Below are experts of layer 2 (counted from 0) of a mixture-of-experts language model. Rows are named router (the router's row for the expert), up (a neuron's input weights, with its number), down (a neuron's output weights, with its number) and show model dimensions 0-79. Each number is 128 + 24 x the weight over its row's rms, rounded and kept within 0 to 255. Numbers have three digits each.
Before each expert's rows: a language model's description of what the expert responds to. This comes from a sample of Wikipedia text that the model never trained on.

# expert 48
What it handles: Table cell pipes in chart and filmography tables, country codes like USA, ITA, JPN, broken Korean/Japanese bytes, and punctuation like ?, !.
router:169127129126153129141113143189102139135115142165112193126164143092130147120124125073103137104119143101113144129158120157138107109145099153090179122117119116119124156154122094111092134185102145116123150134097112126140157133170144150128136129
up0:140118108100142094144105128173109152119162183169144153123156129124144124125113128136122055124117119118112122163144089106116123195122105137128140120110142136055102134127138181092144153132136119123122125132168147120103151092129138090095148137
down0:136132134096136132165142154114134125145144123122141101100099130124116133150132104144097167168140129150103124166121141108181068132155115109156083094129118140126134152148150150104116092154086133102116189121105123169116089134152150119145104134
up1:097100143189079156172166191161149157107138161144085121122110141108142134158115151157158083125167126097122139118121163158160105133129145104091110100110112158145129141084147120072163165081139159086169156160142141105137151099141146111158106162
down1:149122147129134151149157109103095103100127101113110143144108110179105087127123150171152097164152113105113145103095156186097155136116111114179148148114188146097121092118127101092163156089122107112121141145155121119137122095140115134143158112
up2:134113148195080116136126154133112137102111142150165172156108106176129095126143136131156116131149171176092165167166160117129094164143121112102122139161107121135126119116113150124140083136085192126110150132107121107108167147127106150122141113
down2:142159129112127105124156134173140128119163120134117154144150116121152096137106079122113102120130174106131119128159127161110123141141131107131167106147162179154172119120138099130165134114108145163132111113102155128140135124122141111124165117
up3:137091127116168150096119134109128100135152169138122120109164144138161164094140097116073146136116104109146120110120144104130117143146116108147134121125120117102111116167143135157116125090135136150100116143160144142176099128098099167122127152
down3:134105128129125103127123136139152178127152132116117130110149146162145145119147106117166168128135173157103134134131100102115132126094123119131113111140117102132168107117126128181105155149114096154143133110109105140149119133152120118108118076
up4:156097076141183136134132137109155127137123140142105119081112168122142153133138153098161115110118132127117117101154113102089129131141107122166127139124137095138160111113095135105128151125097097178130148138119161147158143109098111121137086129
down4:122109110137065138137114126137123130132105137144157129150163162127142093087135095115115124088111152127127152161182148155127123100106141114114140096121122165110134157154103150183126119133154132155134110098126139096124109172110139119149112089
up5:131134130123138159160103116123197147148147135114152130095126114107157108151148098120182167125163116137144110086185122177127072128136099111142098095121115135086157108182141180154104150097157126158139128134109152141152128121187126149153141116
down5:128159125142160091113087137141113090119132103131128125136110104125109125127116130113111150133162150128125152178095145132125098176113134124107089146125124117099120130161100162103134117132148168106108141152135172075131143101186160186151074109
up6:105138163175134097130093100094162170080165133125106165119094081148109118089115162127108107140140125132138134145109125086108122148103106085125111105114142108081145135104149142129149147124119136096112123136111080058134118130116111134133174132
down6:106131072148125144096130127108124165152161147130150107127099084082099123138134114168146131145104134093163135139158167141132146169148141141126130121098133132074118120120131122162111086158126134128151127089140140125160134124136102097133103105
up7:145147166124147171125086133099157150166111154112120131137121114147110146156103095050126142150090171115158156161121129142107095133170132082179135146124137104113117141147103085113112122111110122122128141081090127125086133150155105128123109065
down7:134077113133131134164173142132115144115125112136119139134126109118142086115173101124122135153107137129102125118050155072130148139069133086081168129118151161156125109120124139130087115117136148115121133134132109130135139152146134103093110126
up8:068166139144164148155125107112104131160083140110135143122136095141103097132117114054135088131158142121153178124139149115087132093168138086094082140170116146128108128144151154152140119152122155105119130125129116131138139131118124139148082120
down8:133129086156117130101134156119098154128137105115128120129090156116127103124120088143155092111158180065157176090150146090132104127168077131109134125126141091135134144184123177156156126113111132104140097148108128094140116178151177116127141132
up9:070092047106164169122163107153163127140146174163147140118158096147147140168119131189098120122113123108140152128133131127138131143145118103096110140118134109118099179131098134119120130092099139132084109102124156091134121110168141105127136131
down9:125158174100118116118122147150127145101118122127076152175124121129128072103163174112126133144127110088124102124156158095093108114136153102130101132143117171148116155095107112134101168110096123109119080116112110124127106099139086145145124146
up10:086133137157142142170144158167123160092097132145120087144168115095128111094135137122129105152134141173087133129136133081108131154108137104165105131104137167116117165178101111130141112131105135111095170139111159171122123111187195101113132150
down10:116107144061132132170143115174132141195128156152081131119158120141121124129127156152129110139149169130148131130135139125107130111125146136086146135083111130112115136115147130116161090088122149100106123182122121191112125118183149126127101166
up11:087170082134108155102116082149157126128131112140146083093119133105099085147122108150129166141136125129101112103098100123082153155109135111136089082110142132106098105131150133104204107115133164151115125146117106160108123154146113121150148128
down11:177158134134130092126136115114141081086114167162128138142132101127121128084090093071109169116144112148136088143173099088122127109141163131111165118123126087172154103113157109124105102146095146137137134078124141088134131145133153117133160133
up12:102143140134113158161156125179135135093140130123132121154125133086105113115168113106132094135137124135164116117128085152094103142152093142112105085173143105128153119139110113142116149095140120114140115076165160117128083159132143148180115130
down12:163161105158110183111150137121098115138113117094156153128147197188168133126133139161147117125099133135156141141131102140079088134106131164166080140135104087119136157144161139172100101101122111132163140176167172147146139116150128081130152114

# expert 9
What it handles: Number tokens giving days, years, measurements and counts, such as the day in Born: March 31 and table figures like 5.
router:107130129130113141100148135125176176123084126119096106096117136142100142131119151168149145109090111114111140128137163131106146138124095186108159144126110106142134124087146147124146137140127131117123096117114135109137124096150149158131117102
up0:090098120110103117137114130131154145109137153124148134139145164092102111133141115117122162139099126106138124093112166107102128143132161084145060145157133149142119165130126141107092132121134121102134161089140123105050132099114149088112145096
down0:126136154158098116122124143138107128105126091152085104112122147122110107138145143137110160133129096084168143087107122115129142148111142071121119116111102125174113077139094144115123118129126173127154175138111104117135101106142110118125110120
up1:117172192117118104130134140171137170122141138126186105052114090093122155126113122095144134121100142099173134129121135101127137117108107162126091136125148097127077142089120152123132101135075093132125137107097124148100080130124145132132132121
down1:121106104119154121124160138090115133156131173137114146144101140130109119073113134061181123167135122126142130109090127112152119102162132102130140110156111125137141102171139136122168129129134138107168138120168099105180155128160129135127141144
up2:106192163121124139132120114140123153122153127120096113110112121097139106146087156098139142149140154101120088097133123148183165113115067100135121112084153097123109100166107111125112141140090135127142122100145119172121141116137114130172117147
down2:097136168090117159147139163112108136134116095121047098129150118114144102113116152124144113102109113151118099125142195151111106142151133118138099152125147105120125118159073109133116132115114123109131104105137169133122162137105126149152124125
up3:165167082131148111117135076146116118105146111154142146123126157147147151153144186159079147142137116147155186125138139131125089084126141137149125144101112099090098122110132114149080118123111142164121141113135120091101159151143138139110094106
down3:132136130125119090110106095129158115113147143106103140128139123116084127091130083115140063104154118122139157100148107096135119137164186119124116119122116125151163121101115085144132143113121159146169140133131122119128147142116153141055128088
up4:123090191110100146138129119116140094107165102111168104111128175176128140095130061154126109150149120153127128142103142141095097147130120124134118130161168128118147089132127174106124091152122128116170163143132140084145096150145139155120137133
down4:169119100172156099118165162178109150112141121084089109126068136147142057129136124094150135139132104162126104148140149112107085134149099093105137135159121128148117088125125152107114156135162152185120142150112146170149121118147136122128154128
up5:107134141096146147080123116141116151145089137110119164146114110159118110145111084083108128143106153164134131131133107120134103087159132124134137129170126127113134123113103137122104122099152100138140174165125166131138136117150140122093133140
down5:107087103122138137135103112140119079111118116172099091137094172135148170105095126155133113147138139102120064077133098153106129136131158152149162105170156131122124172113162164125137090092150146176081109117164151110121138106122149109108113119
up6:116127081156145150108106093130142117093119158165140133150136118107143104135109144131140153152124168139118105042133131104120123107098137111125087174142139135087162121136119106139159134123145122140113135108124099109153126155089134122174124126
down6:118161154119139133143102134106095099130063119131109116142123094127145110140090111102105182131114145170111133144163109124158159136111129115090138127104123093149106129128167120134138137133144108098148132154105170114103148102140148122134131119
up7:123149088166114113151118178151146136140127168100090117141113102127093102109107144103145143111105105132096157126181118131094125185108113101099135135119076164087104152138110183159111115119093135090133139133168152113162123131154144129116126154
down7:143133118150100140160172124074113133096088086132114121136151084117159121156148126143163129130106146150117099124152124100146138168088152116150141117156178128150156115102118126157153094148154131143100139091136128139120136140068149125099125132
up8:117118162116156160109145104149141134129125101142117104103129138114121143107143149128115122168066110117090119054110145134110159123144136076119101091115121133111142066109163127115102132097123142108110103164145080116123133148109137119111113108
down8:094116097141143100145115114157121100103136129097109121120108070109117148142116141145100130125130119148141116141117089163118166130124117108108139102103164129136142121117116134122149113139148144115124136116182156124145122145126169081162190128
up9:123126099109105052124138101095136180107159109118144104065122093088136104106134147106143115117110151114137116103139102158102107113151127135112073120079140109114134097137112095133122135145110096133160133086114084121127139124116145108100130151
down9:104104132119069100094123132110151112133140137110139073142125109103074115151146127115089125113078120112119130158108091131120129111160123171144166156113107139113183160154130143147146093106115119127207149104129112125145136135118127121168114144
up10:157187100118130100104132124133103167129121129128121087157113122100120134158151128105096116128140121139126122130141140116135119065122121142140121133140104128130132131115133145103144126127107104104135140126141151093146085163157157061112141121
down10:104123137126120150130116163122148112147141161090144156145118137156128134106103147108117109122097181162073117145137104147130132159106161128124138162107146129138097113098113122136133138131108134148145141118087129100105112153092160122183122133
up11:091131099119103111158110163133143161133104137126150156156110129150128073138144138145086143166117122138110114132115133116090148152116162102121045167132170146116119133157132140120121103130102120101141128120119123132116133107133138118148148084
down11:152111144135105157092118098108103118133175140140136109128162122105074111125124103125126132168161133164152158106147161136118172187119153088095127148137149152110146105117093148112119118134131121148121132135132097194087102120115102130145135127
up12:165112108169094169146040117136140117129120154121130134127138145140125112089140098165116133093109098121147091120193085152088111089149132173163117133164125158116143130121152087107150133146133132152152154127134115128136156076108153143157102123
down12:119185114152153156091158112228132102115132148121089112116115156140109135138134129169104137158150131114127162145142156143124125117123118159140143114088146128135139156102114131120109143073087126090113112153115111126158141117126123154136104135

# expert 42
What it handles: Pipe separators before numbers in sports and election tables, semicolons in score lists, and name-starting syllables like San, Mc, Ma.
router:156114103117081133145097089076109134132170164162143155143158096111134132126133157075142127148130091163150142147139090155130151103131101109137147121105118095157143150120139159108103120111137117087158124160141161137129121108157095175120124123
up0:125181140121136125120172103107114158128146154140115101110135078144158138154125113152173127092143154115177113151084149084134101131144137138143141118185148129107111130110091126139110156130093128133131133138152133090143114114119149151121075123
down0:155119093104114175129133101104097181106141125152109118106110149088131157124110150145169153107115123130136133131167108097146155123173145148127122090129179104113159104157120118125124101128111110128120094157139134102121115094177092163126121128
up1:046123147133098105170134153087147123116143141114128087134146121130113110144156068150139123151119143153125106112138110160167153112104088155116120143124134128093106144131115121106079171135194136131132096096116122129137150098101101156120092131
down1:087114179147164118151124086137141133132176121139110134116132115116086143105178091140149129163154151136083091133116102109145162146137099121108115164132136153104111122147113132119119146125156133122114148102154182141098122108123117181143126146
up2:096133081108122103141149147152092119132102141146118107146132127145072140078141131156146094146143120092133152117116147121116139141171152087093159115080125162100148108183115112162132137170120107161128098126086110142143086092119082085122146132
down2:095162175145153115149147176170171115162164140142114150122141154165129118140110132163136123147133150153144109147108127125156142147147169149119127147108139136109126105118084073135106158117109161132137128143153136105143126103129114158121130165
up3:140157067143112133088105142106153111155144081151095130125116137147128105112103133147140137163120128150116092089154100136150147139151134105135108125130175123134122121127123110172143164118164123091135114131143122116144150108082190194111118106
down3:144159084128140107138100142117110102126141168147098095100066126126148123153095153128119129145114124109122126126129192159125081135122124144101091124105137153158130114111130170134143117099146115140096105099138168115172130114075151139124122142
up4:101096106125131137117104106141128132137170112112135144098135104118149126141108138151155134133141150123140124136131106115121121181131137110176116121175095115157124148107133122151130097130124153163109150129097086124083107131090141131123107188
down4:153128126105116133149139102154140121062100107108137130123174136127132127124114113166092112114149075134160157117133151119119182142123111124167144126104140093155145130107119117130105149103111169166135112105142106147146104149153109130148093195
up5:119109083104103154158122152127115077135147120141125109118101132095086115138154096134107112124121119103140122105160159143114082097125180121140142110116122103089171116136113089158181160109126156182099132154153122107179109147156100106117112138
down5:142122157114133066156077123134136160142158121104129108098109136143095084120151132132095152126101146150158130114099153097163111077113168137144158099132112118106100092150137074124112173135145162150135134099127145165115121113131135101188169163
up6:145129109119094152120128140123080104095134189125102158150098128160114143128125101118121172134173163115117086115110150095141166140116149097132184117117153095175159119148172148113111170162178112120096102159152123125113109168135140129094110185
down6:134111119117137108135132128150134120138127127144136110129085123092129132105124107150136153099100136079093140146140114101176109161090088130099124108153132172090104119112097127117135132109109136139172136071139097106124125138138133097118184184
up7:130122100120112095134153126129114142111127140119138128195114144160097126181145144131101139143165134086087129112105136113102095133155123110174153101113123106125118102100134172153095128154162126088107148094133122106127117092118098089152093133
down7:137165106100165098172112127087086102166113099143122097140126100114099149161100155107109152145143102109143121130139158146140121120088136100165086096135159117154114075105117138130103123119129125116116142129134128135116119159143089139126097134
up8:130112115138176084126153139160108139122121123101091114145132100137138105094132131132079133145097128138170151106163117162154149120113115136106158121118144125106148138118158121102092120096129142128166124131095149163098117163092149159088152136
down8:103170142119095099125100141102124160123144126103136155164084119178135129132177135134114155140122087174153151159121096120124123091080153109149136160138090170144151139117141148100077130119149116090155130116169069143117123120108150129096136144
up9:102157135148104147093127127113119132145164079140122123141133120101107156150156168098097162131147152142116160171079139161084125090133132144127115126101147092145115112140107093133115109155112129118138155130109156129120111133137151153091173186
down9:116119119109116121102110117126113170114131133153130185144127129131110142133130140125121109129148145119100164101138155116134122106076093108139141162180157131108090124134088128141155087162172136165077130145065119144127188158121139109096113156
up10:164141145085150132096130112122148116121148148131143093110120157138175135117094128113135150168121109118115115116126123113127144129147121110139155151148124135148099153150141123137109158113120179068146151094108138127107102122162121093146147116
down10:116097126108156173104106143100124142105156146108109108111130114184094109127129085135107160120132100135147144189110117102137073133119123109093119147163124118162113134094140146173089165096102107099171114090111116133133127138137151159117136135
up11:128170160106167110119144110171128151124125140136091142069067118121197128091198160098124145129143143124129130140162150130120122121151111047115151134106112111123147098123067147121128129109114118150122094155118140124163152138101177142148103123
down11:151147110089124157092151138163171173106113145191123116135110133141091127107130136150095075128116131188098133127152103146125115079159146171143079105169110133098170118117148163134126112112123123127137111132124172148133137140142127157165102108
up12:103140154125147085107113155126123117102131113124100123144118106118121184116150122125087114127119145109145088095113154153077081068110136119140116157135105135109092140110170165075104107118119121152089170124163133084127138118123104091113106110
down12:138137103114175136092138150114111121129095163127125100145095143127096173134134144110100140131087122119125054094117136177106112072128142089146126168159081126156086155124142125110133139101154153128111112140110139125095177103129122155140099124

# expert 40
What it handles: Line breaks ending infobox lines, list items, sentences and == section headings ==, especially before the next "- Field:" entry or heading.
router:145143113131156143148121133123143130152115167091077116156116130129100130109156140168138114145125134123125118112121120176095123131138096080103113135173148134183174108120143154124100123110125137130154133123157119135139152172107103132126141154
up0:114134108128170089097138131087125127151137125118101059109174075174105149146135153110116136138128116116157125098109121132132116163134127130106153094155142141128157126134144095106096129141162107133117100168142133123079148129077159156157128138
down0:113121171106149140135130147112164124103126117137151133078138155164108117105119111079126149133108143085131103096102183131139091130079131137157126120105153176147108087133138112136150145145129114144133112141099131125113152129094114114101095127
up1:112107112129116136108109111157116153169145118120169145154133089104114100167128135122114109092129145136096124108090186116112109148162131108145116160131107138155117165107158142123136177163113112101127152138119104124099115141110115100149142160
down1:142095086120090132127144110182148162153145109113135078115121143098157113117094150102109116140096142135113111121128133122111144118121101144136107121108137139163099111095130084161116115149114122136150154148108126120109113151120142156094142119
up2:100133124099145135094141122144109142111113150113161114107102135153144114074125099103114112105105113108101147116129148117086138160134129099130117127108079110087141109096153127165060110124136102114177132155129133138112127158140177142078075138
down2:115101119141094106124144158168121141141155152154123114146124159136118121108152109102121151123143155147131164170135161170091121090083110161121109113186083093094144094152144120151125117110122124185166110103142130126106142123116108127128125126
up3:104133095139140125153146075129157134114127155174147165131145147072130157135154139151133127133124140138126147178138095156157114116144148147149151143109163099107115099126077175142137139147103149132118109140134101078152154149130102061167117095
down3:148090151121150115085125128107157073145137145114132132129108109106129130117111110101111126145105121081102127137108139186100147148134148167105134145133119131122094098106154156114125117098170197152096148173120113125113126123126136115147153117
up4:087129141091160100159136122141128140133073091103119151108147147148125120146109107110165131135098158115204128126115126143122129098140175186107114108099114086153135091119103103125155099113127189092120117144158115146119138108128111128105151161
down4:130144129098111135120171123136104142148079079162100094113093120089130134087134132088121124111105135112153088134129125124120115117121120109121090127154129122173086135129104124159091105145144152114135126127097119124125125103139143174140190084
up5:088117154087145124136134103129094145151099115156149120133107132153126121120103119108120159151153120124126173108112161160130098136106131136092133084125113127147134133099136147126124124153115140108151181119120131132092113125155071127167100091
down5:181137143121091122106156127189108120113130146098128121170163111117137158095121106146102115132150118139116111183164136117112148143127148128166127090119155147110146120134141130114104092078126165176124147156126116141107082133123125137134135094
up6:107131116155117090102141123147161130131117072146068152090139107150117104129157136141090147143159121184115108130134135173088127126088167153095106124088106125142116161091131058134102136135134125136131159126145132126121147119131136127106092062
down6:110162112136113123117079162137153133114149129176127186135126132116128171085155116122128122164134103182134139144110171112104120134110120113126114126170109104140125144153147153102107147156113087138088123109123095133122122151101154152120150131
up7:122123133146133144135140122132120145108122090142090124157090115122133145144137111087149131128147131130118091102095096138083133148125134133149109114143133152092075108167136139174157143150124113130155080131151104135138108132171130095134113136
down7:147185185151095120127112144169154109092129128128132136113132128094155114120099158097148125139129133140133078136091145105110125141146103070124125124120129137155161101132125155139099139116164100085117136141116160081137159099104145137146130135
up8:127165140134051152146117163136172090071144139110138134126117109107092111173113111143094111131121112117121123147148119077116109140105068093111108129122139150126116177094110108183137107146116098139109118113118123172079140137181143119086160126
down8:123112142179136131152094122178128112146161121087117168151185131160167157127094143106127101157126162178116116124124125150102145086127138138122130156154116101127090098121132147130136130116140139108163098124121160124128130141112115116178139142
up9:107148084119126156130079143145145113176109107113133094167105125127124156136123104149099130135094092101132117135114132120129094121063113165148109128111123164132152136165082136163137130155159125093150132194169173141097096078172102097126112151
down9:092154092102116129121082119168123115155110124091118140097104136097120130162121126134105158082160102125150156129090130131154079121120117119124123114144128141151124094102141136105116154157165106105158133144121138091170166119116076142123114128
up10:100132138104135140149076093121115086122083123158138149138127115107109126143152092163112151130111106141137127152120084109109129124161130107115156136176061178154149111160110154161103148163127119137130118109141105105122146114120119144101113127
down10:104143134151094124153066164122101132102156156137109117121102114127157101083101130139143117133114135078120108087139072136130159123124123107140120091158145127147135111108125119099111178107138100129105116138112157090193127144129160160153158163
up11:123155124104137162095113149106131121144127119148138095117149148139099141143143116107154103120166129087136138148128183106150113113167135134125151104137094153091166142150105129088093144125094115090116173101137114117162154092155182106140133150
down11:113138132131097081137117089127106130117116100081110128069143108113125148112135142137144138149128130149135144141101140142128117121127119169118196110167128167079147114148118102066114128122119134100129148103108150122108120104163135071112152146
up12:121154107099168113133106179095127098113142104136150137142162124134084084147122167150133157185103129157161106117118128139127092141061095095126128098109138125121107114153106101109103135106137143129144148108090149103116126138163081131077161090
down12:143142136119113101119172169119149085101112109118106116177165150084097107141106098168145156175118129156167155126155140131093098161141135126124148112116135128108097134128124126147135122128121116101093148137095134123135139112119158126113139122

# expert 5
What it handles: Punctuation starting or splitting list and table entries: line-initial hyphens in bullet lists, colons in track times like 4:02, dashes, semicolons.
router:126159107122146150136133137179123120151179111112159189154099150125108098098165112073095148125148119128120128122130144139114141133086162169166156137145090157172139122144145151106166105112127142155110084100084122109100144119119103148127114082
up0:146131183128145091134120115169166119143101112157136138099134095149150143137150094109170149121158115130102151135122132130117151107123151138112134098122118113128108149138127079140105134135104137147150109145127091127136090109138154106124138127
down0:120118163105086154157155084124114091104095120140109139157072124111121106117128090152108137131152104092109144100087115073108117091109108127157149145110109129185155119138067160123147148136126137142126112137123098157137122123151104103144126133
up1:102121134077091130137128124107110130137112115159128114099119103068118101118069106132097117149131137112138131077096136144198140114126087125124120099083109173099131135117168168100065149148073120101126108185136126127120090150143131124134126139
down1:109174160113132120132156118130101126115150146123108128098086132131142161120131158151132139115139112147141099080176158137112113124141110128137100093131139119146161176181139133107143136122138156108163125094128104131072117162114117120160108105
up2:118136110119102115139130134150149142133125130104117105128123092157138133125113136094121137168111135110105133153136144112141111111167167165145185142128157101123094127070115147194092148167124164143147088134149090129118126143127138105154119140
down2:111126153127157143105120116086091176133143075145094140132096136118161101159156125129123125105118150099166108129165105123104142130103135155131148128121089092130077143143129101161135127065112150114120125170146110082162085087143087146106126117
up3:149175114114086110173090120105107140141130151144100160108172181145137152154150127120163143140155092079121147163119119119123152112105068102118137111100151056146153114167104118123086159143134119102135092150164154095071128131139132167144157130
down3:144147067084170126105101133180120140134136141131114137157141106124132111109130127121187106148167111096072184145164085132141142131138133112170136121121127105157126153099127113145139094150124159174132124105119153135094112170167142143162165104
up4:155174134114163163105134127132082146117129120159105146104145146055166114110133182108131150146128168137134150135141147134148109118109106154123119127147082139098163140128171136110125162114086157147133127145132156149138129088096110137142135151
down4:076095152150157108101161136158117103124129156115145077111141132121131096113169149119123122139116102146106181167132135137177107144110117154100130101126158133142184107099068091142111121124131118141155118105118150137107126131116142162123125143
up5:120129099115172140103101164172145113145161091116142138131119130112160139134138134091156158116130095122171117100123126086121097109115124087154168103087132117111147172152159157138189161132131082107114167107139122112137187169128110098110107121
down5:097098170140128091170160135095129147142130116105148117089125114129107116118126153154157120118086119217087093114188114129132104125110132156114109122114139139159077130130102098075085138165166109155143123110121135103156139158127120080144154099
up6:140185114154116140113162128116145166114130143121156125111146141130107102154130128149081118124147174105103094131136134103112114162098145131174174131138120129105161135096138113101117149120113097101123160112139129119106174127136144130139134132
down6:119139117104162159153114152147100086144086140149109109113124160109130119142117127114134152142172131118131146166133138107143106075113124128114099172137155156137078151153136127155149087142122130086148104134099149085126135122131103123102145087
up7:109137062161098114170124136084135130142082144157119156131162145149174113154128145130134156130104093134147198163127097147079139132127157152136136147114109133138113166085152110125119085140133165159117120146149127138140108133114129154116151144
down7:094127151080130156140139150161143127180108140139195080126184121138131126106118109112082181159147107109122076142086122106097117115150126118133093104129119165129121114132158084119148120102133122124159112134113156137172154118144094161141125126
up8:101168159082145157150128124138110175124127140132109117114111125109145156091139130104115092141163095127116101089130114114178116121137084080088111085120075131151096170119141139153088122097144141108146111081152104134089164095090136137090092142
down8:086133125173090097159101077105151126145146123105130134126141112120114087097138150121134177170137149092090102102101133115184158128109114147089110101121086084108143120151115133133122122100106114144151135117124156138102115136104146123098137136
up9:135118101110098083115117159094156154094160124073113073132134154144100113093132138158116129172135161111129118107134071112131133095136131106116091085130111110104149098123120134126150113149150111144138127138147124117094130126082142083128127091
down9:116093157125109097114133152117152144157119135147144092131168110168116133162122142110136131159128092112142105080138072102129147164156137180083123171149150136105139107146143082132111137137146121102132100104169134133130112113165111096121131090
up10:124154161137130142140157155133146110119107139138104105119135148106107097114142146110126129159108139117095126127180123102095117136107156112094132124148148130179142100055118148129159159153131139129155120123148117116093176157138129100077156093
down10:169170132139119110135137124097164104150124095110138154150133114117158135135068140124137152104130125100128135119171139132173108113083151146177120106187145113127118116173116107127113109123141113167124136143105131101142165150144095180096107126
up11:131151084130131091124133098128112122157105125149142070136074132126158161095122113113162074149080113149106164151150106127110116126136147129100150094124101142108117105122102136132133132166125140129151081141165118126130169117137084122127127156
down11:121133122111117175118107117120107108116124105134101166137161126098125182135124099116097136120092117118150095122171125131106125125156109143111134113107122141166157151120101132173105146135113165129121147140098131147145158133112124154120176159
up12:096135098097125088135129105142111105087181121133120163136135087134099126191127128122123120160176096077120149161104087097136088124115152129151130115063128105142150114136114129157154109121106125114125148093101100130103178110119133138127158127
down12:137093100113147099124100163152143106132118139121117113103143160103132095123121136120158116139144158126120136160106147124148134142102159173099112154142137097111079125101123118125171126129123090117134128135125117171173118126116137166164112154

# expert 37
What it handles: Commas, opening parentheses, dashes, semicolons and "or" that split phrases, list items and place names, as in Minneapolis, Minnesota.
router:108124139129087148146119118116080106149114102124089129117116167111116091171144149125090129125130118094141178090127088117140132125132163168109125169145127112161116153147111129098162101142085138089138117082126127104077125141081122157148112101
up0:092096124110150111155115167130125117155141135076151150090145154152114115108143150114133111155141104130116113127112138121119114171145125135133126142146118126176080108072166132146113114147149136116137129141141108146111111085095132124106123117
down0:145133146134182136121130094104135105100125121176115103094110126136117154114096130138118129111135128156152132128121139140127127116121138093109154144101070149138159125094147121147109125136133106155098090089162128167075086142099150075116106133
up1:123122116130148147136122140142086142094115112118106147109142143119118125123127093133132207094121111147106085122096123128123095137118154146165106111146086117188113160110122141097125103122093125163106137136123108108155118094115097129114191093
down1:069115136139146076119181140149190127142121114138130132115121157164097162161139131117096122107103108116135120138079105125148151165099143133163127111105177151122142143147129128113135072149126139156098137126151101112114082120124082168129123144
up2:170119102097168116135109106142182095107138100135095137139126092131127156176133136133158083148127150122128131117170144129137119135152130136184081105109103099125146110109125132172090111101136070128148130154114141193100147157094121117150128143
down2:120132178160073084116169135115093114117101116146127113110135114133138105110151097176127118134137153138174157136152121148142157117120169126091178162116152118110096109147140138111086153138127151103130117134104139123152119118122117132186085141
up3:092142122096127148089074120100142161147122160135157130148140114107080145147116096142140102145111102095078072162130127124120132161151106152127127127118156104133105142139183134160130149121128134138156128114140121142104140107099107107136113110
down3:159125168158097160171173101081146137132101147105157151187152109082150109094135125150164143126129141139127096163138131126126109130152133127105168126160091111132132155117084097124119163129137124110153157131113126102109095136125146147202113169
up4:073093105125080096093074123108129098146133122121166126124119075107068164114142143119130112175102126125089097130121155149133133140109098126093122135112151129082184148106168127109099123119137144141118150118122173136133102085151131162115089142
down4:124140113108146129134092117103098153119140090143146119164120135129070070110104146168104123123148100138125131118159109115128137101121152098156130147118094143177119144144123161152147105064070097116132118117127107162105130152136152086139135137
up5:150135104161172118127125119089174159134107159159109135126105131116125106109141120096101118111122145177129158095131133129151129075100155060108118132126156165179125119082112124122100134102084114142159117094149135104170117088156106129128169111
down5:151130139108158104110123131056105156154152141132133094091165130075105143133151128153120137158133102098130149093112115101152127064151108171137105105134112152121144140179128179149179138123136149110154121100105117089089140129121119100123138148
up6:129154098141108098140109148121156123165130091134105106082138116125146100119135113150107183130086144113161089096168155128093124131190119124121104136112128169044110101137087133164150100148129097130093176139154133133136140104115135173127127080
down6:084110160122143137134161129151105159113143130141144090148151075151107108118101152121110117142100145125115086103148111099107113157166144146102142147112119144102184096117106096091173072126123118151146115121125147130150153184114110161134133119
up7:099146098094131165151112145146170100141095153118136167150133120142090095161086105137095113143096104169123110130123136117091152102139129153116131113077107145130123113128131111131146130047126177151153108117117101127134114127174154126102169152
down7:120147120085104126101142133099091163109111092172121140102135159133126126111092099088131125151115121154134078130115144095131127129128151125103144124114109141126107131154110156150126130155112132132116104132089188122132156101144127122130126122
up8:153087117105131139126138111151149164133135132126130134126092104133127155177141115112144126125118136108093118082116139110103092088149163129111108150158068127125135133182049135138152124103071127113080126083151109127165073107134130105113155153
down8:145103119112140177148145093081097157159133119071121136136136159131136131123135136142130151127172093133125124124140092110106132156137126120103125111111169099124161149161096141130120129159159205122132139129109097075163178102123161113115153161
up9:165154102165133146133107168154158152128111177087125079128107083094153135147124127130127153115130132099103087116125127136140150151115121092152096132129096119137163144133081101163089077118127114118130126105093090123152132106151137156131177159
down9:128122107117095146131166109121126127087163151149170116154101173142104152118101104136095081122147156092098105115113096113072147099098169162115091132100085168099097122150143138151156128088119127142138134131107126164127115105102109117124112195
up10:080116147101131116083086097140142160145113153126116145106124140144112159116115115124087150124118123124121113137150090143157111165154155103131144108122102121143131133162107142174132119163060137108140110115145143138099124155084129125093093125
down10:121103097169116110140114196130145132193111112131126118151174136135146108145152124116097096166104133095115123128141169129125115135129147150111163154097143122102152116110141158105168162121102142099122134119123123162114121038112100136149144134
up11:154156128159105152127113081087116117117118097103183148099129164120131116144132119161122190184107134100108086118119132148140174156130080117142150125119129129084083101143128133160096125139105100132108112155119120146123136177081171114114137142
down11:144106117127097164185146143125115142160151142124093168142126100174110159104079072117114133129131123132118109141112160155132173120129178142105138164152098124119100125103140159102111149084132137140123122147141131141071107138131146088155120146
up12:101157099167124157151170149151116128117134158153074089149164054142150165133102114129132136107106128154169116138083130168165139121133147143106111128084119115134120123144167170133148133118104150103123167158108116137099081141084138127081131144
down12:140120117102091101085082107147094126092138148128091082112132171153130123105162117144106106123110108103096176147117153076113102138101085106152185136097132137124136148113132131118094111087141105137136127116118132141088128092155121172123139110